Below are experts of layer 2 (counted from 0) of a mixture-of-experts language model. Rows are named router (the router's row for the expert), down (a neuron's output weights, with its number) and show model dimensions 0-127. Each number is 128 + 24 x the weight over its row's rms, rounded and kept within 0 to 255. Numbers have three digits each.
Before each expert's rows: "raises" lists some tokens whose logits its average output raises strongly, later layers aside; "comes before" lists some tokens at least twice as common just after its tokens as in all text. This comes from a sample of Wikipedia text that the model never trained on. Tokens count by the router's weight.

# expert 0
raises: "- Date", "-", "- In", "- P", "- Tr", "- D"
comes before: "| ", "|", "-", "- ", "- M", "|  |"
router:135122135089112143138153151136130160091118152116104161116132136135131134096136131132157119139057112149151143125113094140109099142083146119119133136137107144102128163116125145107121157133146150095170126130097093118088151152141145115101170144135128132129120103115167140119145146129132128107155136112122125145188152091149143171163111140123124149122080148106142118127103086151094138113198
down0:077141153196132116180141089106114133133135143127170125107117094102107081111122126130145124132166128127102089134165103102093133134129101120140121120129128132127118157113113137159138081123111137130128142081119142091131180095133135078117139110131158129134185116121087101124105140119092142095068084097130163127127119164126136150092147120111130090127151157123135120116142083114122123157152
down1:134124151097113171131170109110133091168165121087156134144179117086114141100115125105132126176108134170152119102126133167123107131129122078141106127140116142121100119146144090122107153142141125145135160100096144207130144121143117073141091147121133117092182150107119125113135121147093127148142166153136085115110109133107131115155121132143103135115102103175132171138110128132160083152137
down2:083126149159178165146152107094154134086118129100122131181119130129130140078081105132108126130100164119144104156080168119112143186104151172110139128114117145129144133129118114133085110118153152147166133130108079139109129126166157135102103125132163112129114155151165118136151130077107111130164127120094145109072107139095097092187115147133115169094107136141114137101098116107117131135148
down3:147088069128134107139087106107113124121117141124118135111116102131090104155144115083100113138179109082144099102111136168130127139153126098110111096134170106123116080125164188137143102146194113139139150132150165146141131131112146129141129113141121121102151111132114137087142101141130105112204125155112139118126154183086157120155139194115119117166083122142111126101128134092151088125115
down4:126126132134089158104081170101110080154087116122127113171143111092115132107114120125190212125149138077131146148109140156131152147097133111113143084163149116124160137106120126185099155133156144133107141149119120126123107134125160078100122143132109130123166130136174119129121150151146083116134161181112107155125152132151122106111112124134091138115130121081122106126116123106137119110119
down5:144143104137143157104121144197123138162125128136138135137099158166162094162122164128076103139144139167148104170150097108118123150083146129115105134150110188147137127129117137088111143089120150128136138153116126142112144115110132155074106146136154112131132145134098125160141104158115125100168121091120056172138122100138103087136097157105121134102075149113093094115132134125142150102181
down6:100101111105142158104193132089131114067121116151107137155082129090147077155089097176113164123123144129140118132138122124136152138144107123193123144121165151113155138142125119101126142090133156146162108164142121136138105141123128133126148168107135125138144113124166105119143115111121098146170089113087141118163170140095162153147136130118118121122114080094112105119113101089126096114136

# expert 75
raises: "1", "10", "11", "20", "2", "4"
comes before: "1", "2", "3", "4", "5", "6"
router:136183126119131114135087101119098169113136137125138124135108132145088154109113133127154139130107126137121114131108124113089132134085179143119173134121122107104103098100096177083124127145135148138146143147078128145093121145132117119090167173111127142138101080127141153124170126154154108113184116084167140105149123079134126111098094140129179129121120108144130125104116102175120115103164
down0:146154103150129165141144103079122111133165155143101144121135131113104138123164149137139134079150093075131131090152116136127159134096104139106153106123131100178101160150129085132177095095144126102113130130142135117108087133179142131119176153111107141108094096095131123180104158125103174112141137171119184151070183170106126125135148120124170097116158135131128127130147133111134130152080
down1:168127105133102141147138117115134127106136148150115136079157151122126128114169085139140118141141087112143119134183119134160089124145128111123155112106105154135136136108107112105148084068150103131112125133138168133121127123085124158134121135136199143110139097088113106151130155061101168148120130134121116095112127091136122165128105110158087136150123135124112131106172101121141110133124
down2:109129141135118163132145080150119095107083115117138122074165122149077182118122075117142135159134142099130122149111102138121106152171091100133140124130130145154140149134151149143112135114121092150195139106124130175110070158159172144125153122116119104127108145124154119105142109157161081089119097112125140123096158145114141092140144137101150134167150156166120103077110067144141148092119
down3:141107145136088146154131093138161134092177115089145160121099136125123131090102132127126109172145132133146100108085133089113135123176116159125101156164111123132056127113102163138114097118131158132166119134144133152116113125135161144157091145147137117154140129140149127079140122116165134126087078095115133104103091142146175157156135120134129108120158141127136121164109135132117092093134
down4:147141115112047104146107125135100175173162118119130151150110150134113126106126162113157120120162145107083129147127124083120153132104124086109103171115143122088175160108118135126143127126116103104137122111130134159133084141105128124141184138142111152122105161138118147103101144154072093130130127119175072133110111119162142161155177132114160125115100081124127140103099156181118117148140
down5:142103132105076121119141136104073099122088079059123126128120163130146129120155155157118104122138136117142153078159119103127126190124134142114131106119098160127148133131110136168154145117113125119076157093112113154137124134093106153114098164107122141104139167160154151109116151115090099146159155148080101120102125132120101083144122121135122096129107146136131129117108151119126140110093
down6:150108141129127121118112146137124063105092142102149125104112082115095121093091096134131117150120125123135131136137134130137128119112134111133143127135100143137147158114153124084104126122165085110121108134149151137172141121160106132198119095153128149113155121129177105144112172135091133111123065156128141123153159143134124097188132121127118091145139168146153133137135157146118109093075

# expert 85
raises: ",", "ing", "st", " and", "-", " |"
comes before: " | ", "; ", " |", " (", "% |", "% | "
router:125155146141128147157124148130116167093123108120147100103157146121129156087125147132111117140137128111107155114127125110127125130133119134169114113132094133131130121094161138149073188133190122145093107123145134136133121156109089154164179107116138125158100111149116139135124097155161146132169112102153108144144130146135109141124116131150151132141119169117126131136102127166105088112174
down0:117127138141111138153150136156100103096093145148150184139127125137163089173143121135113092131125098145127153171096167150141104130118102111114141123124140105108111135106110103111140099095129130149163152123127140117133134099152143142156111099120112148067084154138138111146117142114132129132091133139136145128131107154156140178104134152105147155116123151098131090146098137153141163105162
down1:148142102091119187096180097124167140114140133138135118160094115143124198165102111106157139134124173119149089094119112126105097114115127143140171134123102078133161125134162113133130090102075147163157154122144115089102114118152132144140090127157145144140148123157124136111136140127177123131087129154121130141145146143149093158099121099146124155111158090120163120135117178123135147141122
down2:119136113128168164144204104122116150116138133136115172107114109084156102127177138141098111126101159138139124155144165153161107138145118141125088161075142138128190106115123090123161104136114167119125159137138136108168145145136120170112105112115133113104124142128143113128180126110118141128098094076121146133182123174132152099116142116144132140111110086133154143116157168106136110088141
down3:142097082130106136128143102144101098103123175088107053153139138157147129120135108116151137138091162174129108107154111177117109158091100139136153156143158140135117175124122148120117158153131123139134124133084110116119116109138151117135129141130081093085120106131134132136123133120150112114159101124115094107134133130107103129111128181162144080123105157122143145118071138153144171146119
down4:132069111119135092091151127159150119149106161113119083137131142148108152167106150117102067135091149101151113095130128127165109106143148117143125118155124131180113140134096090159118093142159148087148157113147122162152098164168139095092069128107131115123141136165134150127073133118110126146125120128117138150158168128127145106128120156146120107153129077112089143150131136095119110108172
down5:152138163131089116133076141122068103108117077139139102115159121133149108158169144168148128096127127188166128110116126152128137113114155104106100110147118104153110147142118172146134123037155157113103121096105091129073129140095132133147124132111154160154121128121117140163110130170162116138110108104133126137073118113106156106102131107129110129159119169172168142124109165154159160172152
down6:112151108129126156090108109127128130164117140103133124114127130187117172130167179134129137134145142097152175141112181155157140141126124149135113091155087156175156099153111127106126141134134099126136132146123126138171147094131139112123094154138088126100148090121105123119052130158124114130092168152120112107130150143145137107176124127168150116181095141161106112095155147145120147120102

# expert 1
raises: "\n\n", "\n", " while", "—"
comes before: "\n", "\n\n", " The", " \"", " B", " —"
router:159144174101106136164117130108122133110099131166140107103154123125100145119065101155121135127127120139133114142113141124070137111075113137133126079130089137127106129102087176130130145176125168105138124136122131142117157141146145157140137106128169104137081112145081130122156103131133181098151137131102119157125121117126103131117086118106129124132150105148145155145130095192074112141159
down0:117123071130094083114100104128162105153150137078100096120134134111109072154088110154076167150124132088139158117124136139148120140133093121124095131121122124089146146145138129162102108164150129138123131150156150125135144126145152139116109093116120147117134156141127139108156131124079155109137162123090140125148061183131131135149135141132113144143158141115120132043149115143105135139170
down1:125107140144130115134130104119101141117123151149131113155144102082148128155110100091173115125083103086154123097140090105097159137169117087111130103089100100127168112158124097148135149089135120111105137126123143106099114117135132118153141126139184119195126104158117084155129094084164160163131145124106107133078130112128123137135107114121093169155161101112135118167151138160176050154111
down2:087163120129126168134126063128121130135109158150107176115151128141089097164127143118133135133152097106139126120141113167123147155141133120117142127205151115133107134088155094105151156132070098135138118104103121132134131120140173136122149134101148128137175164112113173111108126118105121132186067131114137152113132089157125141143121120148109110095095138129095152138162144134163100110090
down3:137114082124136097116184158132135094096128110094178120125109097089095131153145135110156128122161158177158150144117153129134108168166136137169130111113148124123093127100139152120114118121074142102090105140134081125149104127149147139163124147162124121166133132134082117116138140153102137134117082129164134116141087124090152162111140133087139121150181126115080096149104101098122119153128
down4:136100139104107122103141134125134150139173104135063119151113116155123140116118138132149106131099135116118132126152135133147145153102104129131141124133159196066157120162134158172112105162105127126136142124144150161131157135137102088132139122152115123083147099102114168165108143136137145133156129125154087114145158095145152150144099141170119126101107142159143159135121123141131161086148
down5:105106125174127152135101119162120160114153138123116131116165151129101098152196161100145141128174144164096128121108129102133106117121105108126124141119099126108150153140125084115132125144106083154140155109141108132112186100119154103131095149138131142117172143151134164083148140111142128108167074139114124099131088173114144123185128158101082154146121110118170115087181152148141118142129
down6:138133152153121162156137147105110119170098173083096119135127132128113132146143142162093099138161164196105099137127119122127177130154094117116157105116105185135105190116146114100130146077146122094106115150123122106121133115118138153118126121128138100148123133149155093128117139109143157122128109121145155114141114120106180129130167086092161174126143123122123131179164119174153110148116

# expert 60
raises: "-", "- P", "- S", "- M", "- H", "- B"
comes before: "-", "- ", "- M", "- B", "- C", "  -"
router:140109150122134129157141136124136161124117130130176143148128135105105141082106099135148110105101108139135108132111107112091113123121121169133148137126173138094138160076123154084150155133172140106135160109090080118114172124132107105125162141139155146105119125125131139111143097120142136127164135154118157078137150113152147158131110107092147161117113128118133108109128084127110132084162
down0:123142106138084195083167093129156116067110126122140110151132109108087118135119148112175193144109121132171146084133142105108105168177146122123075104135164110161155140124103154120113138198122171099180147145116138143115108103104160135140090130149135098126177160092120145128164150147099134132121121126134132065108127134103113135177147133196136119159152124153101161169090116170128163125143
down1:153104113103160135138119110111122126151146117154089123131138115185103105150117146140099141121110148135131137158129145110144150072127135155120124147134190135102125127152147112124124146142125108135130117189146117092140112135159154105130099097136132159103170162125159122113178105162098132127168101092130131102163111114188097070127116136129094108119129108175131136132095131120186118102115
down2:140085133102119130147090144124100105138123155105092144140126107115113136115145152142143128160149139147170114120142134133171092155133150139082133129097113092132177167119149134121109136151121113127127169140092130134122093079124083130106134146126091112125252095151124120151113150143147096140097142124165142130139168113119117151126131127152121144147163113126113100160144133127109122127143
down3:143165094134129142131159089072134167122179137136127162155143085146097152149174143133145100108139114105141089114139126138156118194116143114135126141093149122118160083110119138096121156117082136138147123181135119141107138173114107120112127150113156134114146126092131143145134107168138152091167123114127130129138160130119137142172109137113115162133113105056098124113085127137169151096152
down4:132176131084135100131124117097123167136163113158085162127187155136129097126118188135148092154123099138129176084122082123142112111148137148129117140170090105157099099128105131107128087151089130102107121174097098144099130134122096148135080149133109110173136094141093142094115091137133168148154123155156127123143084121081105105129124136097124135116148119126149131116186103123091099156099
down5:125183118134124158095136104160129156099146171159161127153139149109148125114146097090119097129140109135122151133092147172110152128108142133106111080138099152126120122085136069115113144101131081095068134127131134124093101125126132108145144138124148178116115119141126111134107130110135151102167121105135136183137093130141111105136161106158131155176118177100107111142132120161166123121104
down6:139139120131110091121112144122133148148111112158158095148149126140116116153159121095120131144169119120142129150156145138140083175124139152114121154169138147127141134109115141167187163145105098149148126144115102113142131146132131115159111145145102100131220103109090111115120170122085149142102137144140129076121094100148094143110170151139139120068108154131135124134180135141131150129132

# expert 5
raises: "ic", "0", "7"
comes before: "0", "1", "3", "5", "4", "6"
router:146118190150140116157089123100133144097086153162131127102147133186114161122101157123152139146105084088141132165131134119108167105083133132166150102137127141154157159127129160163116121149139182108142146151152136109060174158104127123120135120176157123155105136144138163140109090123140140134139172105161135156175139128127146148135105133125102121152095143136154115132138095125061154126124
down0:102131090146133130112118137113063139173111137127124113109094134127163109094145113140149099134090172131182109157153147107162138135097131132118128124128139135151116131125110171142127132113126095094203155139110129136138149097161152142148138107126070111123187058109116159161159135151145152093123108136169162145105120136137143175116145157123143155117138121146076163114119111112133140115114
down1:129140105160115093095113141113145095114140133090117126144138123140120164145128186124159154183111174103155133132155119103177077118111136126136116162163148143141122111121076147110120119140108130145146093154148099110121099105106116121113138131107151199136219198091157123123092100125173115159097120129143125124144112172132158122123165126142088123141120127111118118125110105158102104139149
down2:130097125093141074117097101127129152118118113102100130104122167169152126136143111117122118112089154138098121089160111146163112107144101113097149131138140150134122117122147130109122080175118108145119122114084102166121122091168111112156144116129076128092098118124061147133124082127069110154118127164109116114120101119147126116104140171117108091109097111143138068140131101142164140145123
down3:124112120124112109100138130161113117093150115111136112074108149121115168146138149160131134136093115127141128099119131114157097145131189110116135122128114143173135152112113115108150122108129124092079137113108128167146138102143100114108155159099150086115078109140108110122100181117121133104159098126113133125110147078114152163098135145108108126125121143136090146142129122127150128072139
down4:132073119094128139142113132145113162175150129147157136120090098119164112128091111129068110166119175174134104080077133149119128137155136151087109125105111102100120127104123176107114128120131111160152159154097153130138123137111152097117135167119171156120095107149097158074106116121101065088106112086132138127174125154145113081150139140131152149135159130107178113148117131156108113129128
down5:145120087097139108156132111110140155133092105153077131118185090141112121145160128129100132150157082149127113165163131173102173144105154163113100126130134148085160113095130162117085136132093111173090118136126091172076096112122160142103123138116157153154148122127143138147138107144135123124179138130139111130138143149131172123132119116166090122138114164135119099111157092139129141121130
down6:118111094132171140124138082162163110121130091098140064137156111139103134164157114158135157148129176133125100106159102143074139135119109127151114149146166153148168121184120114109135127170122123126145143129093116096166118133129083124102072154114127138118124132121103178068149141153153114128130149124091095131129130137126157143108116131127154145139121105130085111110138146124122152153117

# expert 86
raises: "0", "1", "17", "20", " ", "18"
comes before: "0", "1", "2", "3", "4", "5"
router:135151147130134112111155169123087190112150083133114121116146113137134124130103134156162137119115141091139134147125099096110170104070142151146128114130150091116136123123124137126139092121119137109128115107125108114109141125157105091133188133128147100087055145142121176168143137181190140158132108096154131131132131128145159134139089136111098137062141122109123125123122122149106115077176
down0:120120146108141139157088089162158182150144148182147136135109129119124093135145094093131118152155144125111110144129126129104143103140148125111161157131143112079138090100138143162143145121122139177147157117163127122144127105175173140166097156077103159161094113133137162126107160125118126093150124152167109130148132180134134163101106152128147117119120140126139137143062142129160096143160
down1:115167122120098104105149151108136077116166201104139139160121117099150159151094125135141147147131121157132138153087119130077139123124121120123150105077151133120132122149117139138095134115131138105119147082132166111106132113178092105137112145138124114088125135128097119119127189136132127104128108184104096144125107080150136159143128137106149121140093123085089115128135113102146123135146
down2:124115112106107121138164129117134112100124112176099166166139147171135092107177124187100108135132189139138123124116075162117121155155124089109181115122102105147061131103099129105113129149128126124137146140140120171080079139131141180113144121134142117089083107173113120103141096148121115121157135147143130114157168173147102144146144178107110137147149131086113099135122114133116150098121
down3:143182133170113147122126165132119102153136157084147091096116130103122163150158155169169141124110114135141146173138133159156131135150126136148125134114109139132151151166147127107156134112135125089097111157134138084082165083149140118119085130104124124132136165126110115116116157142136113151162112113151113089114120119161117136114138097139157120126129124143097118118140172139171083130085
down4:133110119138139087143151098144137114124175134106098132140131138073116120136141124101159151075122115119127118115168142075151114137086081112119122115145151116121117141136091149144150110087106122152127112186156135145086106085147182118150186079114116122102114122134099144163134117114136156142121121144146126160096149153130138130140100150159131120140139111113130185119149137137133119097157
down5:103166085114123140142111122132122170132104162096143093123130137116146124117145123126139149162102097125122131146143117159098113126080156154138077149138125137108142159154112090131163158120128109091136149074092112141133129132114148106137138166109104180114138175114096134100192133117111133143139157133157083109096112093135128114153172100130157137093134119137124124108116151120120109102123
down6:136116116127119103104143125133134131096155116128074128129110128149104152128148146145100133160136139123091126153125146101103138138094127124141122130177127127069121115159103125082142124115137107146169119128109098174146131102112118143144110150148100173125134118116141108134142130172124054145098128184141072117139117120108132151121127169150158110092151122152114134117115143130183160142109

# expert 9
raises: ".", ",", " (", "-", "\n\n", "\n"
comes before: ", ", " |", " | ", ".", "; ", "% | "
router:124134172130130148141151149121104199129125139167158132133145133188143141100086106121127149085107119106149150136141124122115123161102169157125123091106087121128131108124120207125105145166170132098075128146131163147121115185124165149116127111162118136105099100172126176149160122142110132159186174153114136139125104124159095146146131129100109149100124147147120127113145116151115083113145
down0:124143125148103156153077131074115082111128137182152129154143135147088112128092118124144160131119147128136105123153128156109109098178134138114142129165122129112115139131138137172121125129114126104162133086161134112131130108171190084115112135145132105149144111089108125120144117155125078102130171166148116161116158094149131142160116127167109096152163146114124158162119079117148142105154
down1:134119098106084114136087089121112118151143152151166145118124119106083112103115102109174111119108124146163124098137115094132151101148156139109165115131162116104128108108102118132135135124124115126139122133087152115141122162136123106141111149123116094145129116061133106158115183173135134139128108130161108146104128162088138112146100120099109097155166102109079095155120156159112113100174
down2:088152093174128174125092166149114152170127139118147107100147113118166143102143152116105142121160148108093145126160157108171123129187129146112104137127118156158118113134110114108130121174093113146121118117094131115139102110121118161159050174106114087135105096150102156177152172120106106151138188150121084090125150129146157157142124152154119154103090133108147124114138125150164136089084
down3:126139123127133106145152154147114136116138163126089150134170114153151136122143148160036114135157147154110149184134167152091113147140148156121138122106086129106126132155179082146144130122114113152157121166128176107135120132115085164141081133130099118150154157148140126102180094109099132107105149124098145164113112120153121130156186117177103160103092128145151148131152118134119117131149
down4:137115158130107153122150119112158136134110154147148168129115127106155102165095113152110127135108134090102155131154111107132092115115084103141143115145104101133163099149156123128118149157098132110109147133146108142138140112145116113133125131120151148166162130120167130118150123097114104111133167142089093151096094067127170197119160169139150129152094100118133099149114140145146069141137
down5:193123111094133116090106136069125134137138135078124118171125141129165097142162154102138132109141141166105157138104122149128126165166127098142155138161115110123136119127162116147113120134098121111102125097157148096161109080145177179109162111118149158133081143146165120106123130109126147149109180171123163124131091102111133114130131116153133140134145141093182100176093085129128124112127
down6:117117135116121112113154118072146131095160114104127153123132107130146134183112117147125118108137166057110114151169138155166103140155118175105160146106181117159177083181119100184126134133117119139095125105140151086157133123162138080158104093147119102133139136152116138104137183173099144116152095144150158166159146144119146138135136136099105136136098109180136108119118132152169131138127

# expert 10
raises: "-", "- ", "- N", "| ", "- M", "- C"
comes before: "| ", "-", "|", "- ", "- M", "  -"
router:127122135113116106122181165121137142116115122133139143114132111140140172099135086122144117119093124153127137156105100109102109151113142150126136091120118140090140146102129162083116175153162135095114141124139087153097163140136134114120148125138144160123132115115145121104112130118175162105154117133114146117140146109138130142144119106099155151128105130100130097133104126123109153095181
down0:116121157118092078121113180139145162126148173134121107119153108127137120103144148096131117103122110113110149152132123114123120128136165166147143085136127102094097102126083112094104168145110142130070125098119108130133064159152129169181126147104132187144128130148108127140131139121152164166097149124128112138120122160113148115112114100122108147109163176134127130087166153127126159105124
down1:148108140193112123095135143112122123091154089149173130086140102118105155158137117113161122135191097117164132176118150144166080131149148129125148110109129133126158142110143132120149134117107132128106134088172159103112141106123110154156136124114147138125199125113125097133152132165173135107123116145104094109115135109177136157127102150116084133076115124112134115173110136131134162143127
down2:151114125104122109158103138133108106135124116101178151189116075151181137157137097116119125143152120140143119142122134118158152163114135140121094151093156105107125139162149145139156153131139120109147184143118125098105151095095121117161116130141129121112186133168110115098122125144161134137100157132108104123148118102176115123119154108175099146107139102127120141158118148156138127121121
down3:146132081130118130173106147150110127126113107140148100158142073052128182148125097134150144147147128125142095159148076148125155131155128105168139088085102154138108105137097142106110128137143121105135130137101157131153120101134117113166132131107115146146130099139130140091172115140147121121153103125086106123131146160109118135115150168125079141134123088124138127152140161149085108134132
down4:134098207149102119157125131176099121112162126135145160153133145160114132098133090160158131129087163097121107150122111145122104099130106141123160130126148103111119138134173132125108161152116109114106104170070152131115096145103127090200102154107177094107111136134120113152168125127072141155133120131129140168156100149142162163141172113100158077160125140142126154118134149153141175133136
down5:151108110103132121160162119133147141120120146122141106122136112166108089152084145117077094119136127116115130149161129151100152084146141119101108109139112147152117125135138156120140134140116091116083112122157115161145114158133150138139146125173124141110154165140163104075150113131138122155130109138125141132144097139122132144159085146114138167119108128156101122138124182130139177101110
down6:130125155112157121105176146124132176163156109115177118138144132123144170099111152127143093146102125153147120147136136130087096130132104162149120132076128140144154102156138133077120170119139158137117118114161134079115157127116129101108097131126126145162152098101152074135140140078146153142103122145127119112124147112147136127119175063132131153133117146112142089195117100129132129149109

# expert 119
raises: "The", "-", "- ", "====", "==", "M"
comes before: "| ", "|", "The", "-", "==", "==="
router:121124135110137088174145174122150151101150130159133140133124093112166150102096110094123140098129127111105153154128101090082115143085137146104126088100100096100121126133157137126105155125141118098115119165135099148152163154125114121149148110135129152111116114133099153134090144129195185163157099130121143157116125132135112141146099059128162151148127137112117115113132139131129189091163
down0:138120089117128116165132123147139122129072131108137089103140112115123102193154101115125170089117104136107134164108121121098129094168090176151115147124094109126144135155103152097133152148113148111150118149140147114159132117120149133148113160148127073090151131146115116120120157133185136162121134115137138152149176143126095128153116095112170111118132136146174090111137083132164128176120
down1:135107149131102113147166107168119093145139156088115163126172139148155168122187136091131133118081118139133114135132134146136125139091112149111151160095131116118158130154130153159136167129140134142111120134106105082131144068153099102122073111161120130137148109134139130142114133102169159168056138133124118133110169147181131146106118095152130138118155097155168111056151137132122143149141
down2:128154145113152123135159134083139110128111136123157136175111119122160088097121106146153100153138138115169128197141160124102142143154120133093146090120146135107118117120192148116125165142169121136063140132130128137141092153128130106147110136113101151144193079140087122144118167127096120133106150131128082119122102130150118131127110153131112110157122116076138078150121164112100136103123
down3:143115129119136089128156082137151119134144081131142127156145129131139140133098109114155123120092060094125133135121122129165093113086119120098120081139113169137132102155123133147113142103120101150140098175153165201125124147138132116075067119169145131111198176113102112104105132123151113102134090156128081155145139150119115121115117101153160123130136142100096154079112128134096140109135
down4:133117169196125121151082127128132126138110137102089114120115124131149102164145170154135116090155122128180134115104120122126102115081121128133080121112148117122118112130128141123155080178114122132133142136086126159172126104169123133108141171092112124149117153158122097128105107153155114141136147140095167128143169129133094120087132204093134076161134118110115108125162125110145130107157
down5:138152152111121146108086135137101119135132130115151130153120146148161126107149105161132168166159120089135123104112110128118164114113120117110105185157127146144132157154125117152102114196115178094150151076131110146139121127132173088135132147097095148119145150105114119085120086129126138140127133099122176152109108149169121143168112127160128078135123155177133110152094094126109151140109
down6:140129122125126122133159112128134125118163093140132172118102106111128186145133129151144164128082124121104121137111090109103123071105093119143148110156159108130093132109132123128172148101153103154135107148130101128105124118137151093105114115156131139096133114152105161141148073129094177098106125189150139112138128146101131164153130156096164120102144167155107148107117150121115104067165

# expert 121
raises: "–", " and", "age"
comes before: "1", ", ", "2", ")", "°", " (age "
router:138152118133099156121130158134128142129115102130100082109113133134129119096130142129149097106139130150114122155148112147103139105092130150115168110115106102140138164107147188122127145160104161137147147149105103101109116147146139118133179110134117174114046102127141168107157102153144148113152124148143116131118156111170119094156130137128113144130071131129130122089143111119121136117173
down0:098117135176114093139092140119090126139100126137105096136143142140148135117118096123114126104133132160108143157133107162122111103158104157134115126126138136141128079153099106161145126123099104117094102114152135175142123091088115143103167126113137119086108129096091133077142153086107151178144146115164155128134146122094114168091104132105131064152150152102122172141155097128098133069143
down1:101112122098132144120102128109128178116111134144135083117129141140129142099157136084106101139104154174093140127126161099146106102144159096092123082104125169134118126142084119148155135122116139151088140141153125150097135092161128126101115142152117148127151148186114150086145113155116127151126122151087131132084133134114114171117144119121145088097133086158127163156129136154163095088109
down2:131157092116136179139181139104108085100114103104092093088132140127123147095127092148143135159116141121165103143123138105141196104120121117108134148114153120169132133096168131151125110170173160165126123097142150106134118151112127130110124141139119136143133088135119133153131120130138129115154206107087144121128131086119132093127145140147176157117142128112137112114136163101160085134092
down3:174095156117106112136125147140154136122149138141101097131140135151149140083166110147110145117122177114106170134127131157153143091158136131117148136135113084122117154154129194131134122106133083141099157102138136111149125120168116140158138126118118104126091131125093117100092133150132160123100108166148160110094149143103119129120182106118133101098116094142149174145158147165158175138149
down4:125116103107096107101138151148130130132167131142135122150151151117085136140127125168109156103143135132141149107127158113135150143138116148097137165114121088150113092150133116184130138116122098130133140113127128138134084133117128106136170141110128102131073115191112136102120107105122150139148145095135155102135126166134140110156118149138107151094141197105089136137136138112140117103098
down5:149138097130137094134107123173128085192118142106120138113129168085162153134111100182128111140153098127129130138155108151107115109117130143100154158163147130160097133174130141106159163119117111145123092138177140156159129131154148106187115093110125113101127128139115145070121101100112134156146118123095137096152143173132146099128156114105125093151109152120120087101118097135140142129125
down6:162138110081106119136094156078112141114130118133133120148129143123163123116152136114110111122114123153126145158127131146171151127158091118087168097101085124104156147122155175117160139130112112184132168122146123124116135106116095170100109115150154129110098149095109140144087161110108166101133161173117118100116102121113113152146111129182130155101150157104113101106074089142123167182073

# expert 20
raises: ",", "s,", "s", ".", " -", "s."
comes before: " | ", ".", "–", ")", " |", "°N "
router:111131141111147169168148136113129140136137089124142138079143122124120148141119128124142119122131160114114123140122103122128096147099149129152143106111109123102123138121118157117093151156135115126106111108101114110137152132145119117088136149132155135143120129112117166114121133148161157092145094127128134117186125116142137095123132106159129126160138147092138133095115068126066167135155
down0:120075113119144117085138101123105136110124106091116091175096122110143072106134125151117152127175144137148133121149122159114128128156107145086142059152130123120162095192113094107138138119142127118120135143150091111140091188140131137105075171123130162147171161162140170113148140131134123158113135138119102134125128152126152128134163133165098110116097111100140084167094125086127102107099
down1:135156132124120110151131143126140150142103184130100103137151097178149107121118097126104130124052153121138122146112190131109142086152111132122139116076119118134117135103135126132183115146105110096137150124139143184092141174152096095160129147111121125152101158127148120148131117137086158116109141170160134111094136136166124136092135133129130154152116120152150105139192109093154105143109
down2:146133119145075153127147149110084108154120100129150140158102157110115143115133138161145129146168154143150102114150136171116143110127116112119103159128125148083121095137151132131111091169114137145143121138153122074130167136162144094112120122127119150110143141143142127107113150156129116202136137095082100143148161141128120139125155151100131110136109146114099119099094119122117157125142
down3:133157115120097115158106145174123104094110087179132156120168114150131065154101109094142131121115139148121178169141134093159118116153157149161140158146105142139113095113122158169145113135123136188145099146108088160177160148121137061163123083143119117116105126102058108142090111139131151134108158137143155104129103149130142153097135168126097153162117139110128099139147124084150096114124
down4:113153098126165107185133131116153137120134102114133123147153110125082138120130135089160154162122108075120147113110118117118156163098090121114109149115132120142108073145134122147125134124160122138156130157147123143155123112158162177158093159081123127158187136141100166165171108082160139112161094108173155128110107134151111132141178130199151114114110148132122142123160115114102104106121
down5:157146123078116123118132127094125158118138078144151134129138150132100082130168115083095101144165124092107119112187068161097078123112134125159124167143138163156160094131148129154139171130120139146128150126152128131126152119125152098069182114133142148124132090129133158140119134140127098113137127155113151132140126092136117135127108146129102166117142164161152112133115125118166182104122
down6:135153163162116121095086149145161099168082137166118122137126142133128149160135134149091097119146140157135127124126098109137132140113123103095081119102109133090101143138143118139145127105170110121109180138131099112145057143144139117185073130082101129152092125128138126078138081164105084141085127133101159134141103087140105110133154136122102199112109093151118126162159174125168128136130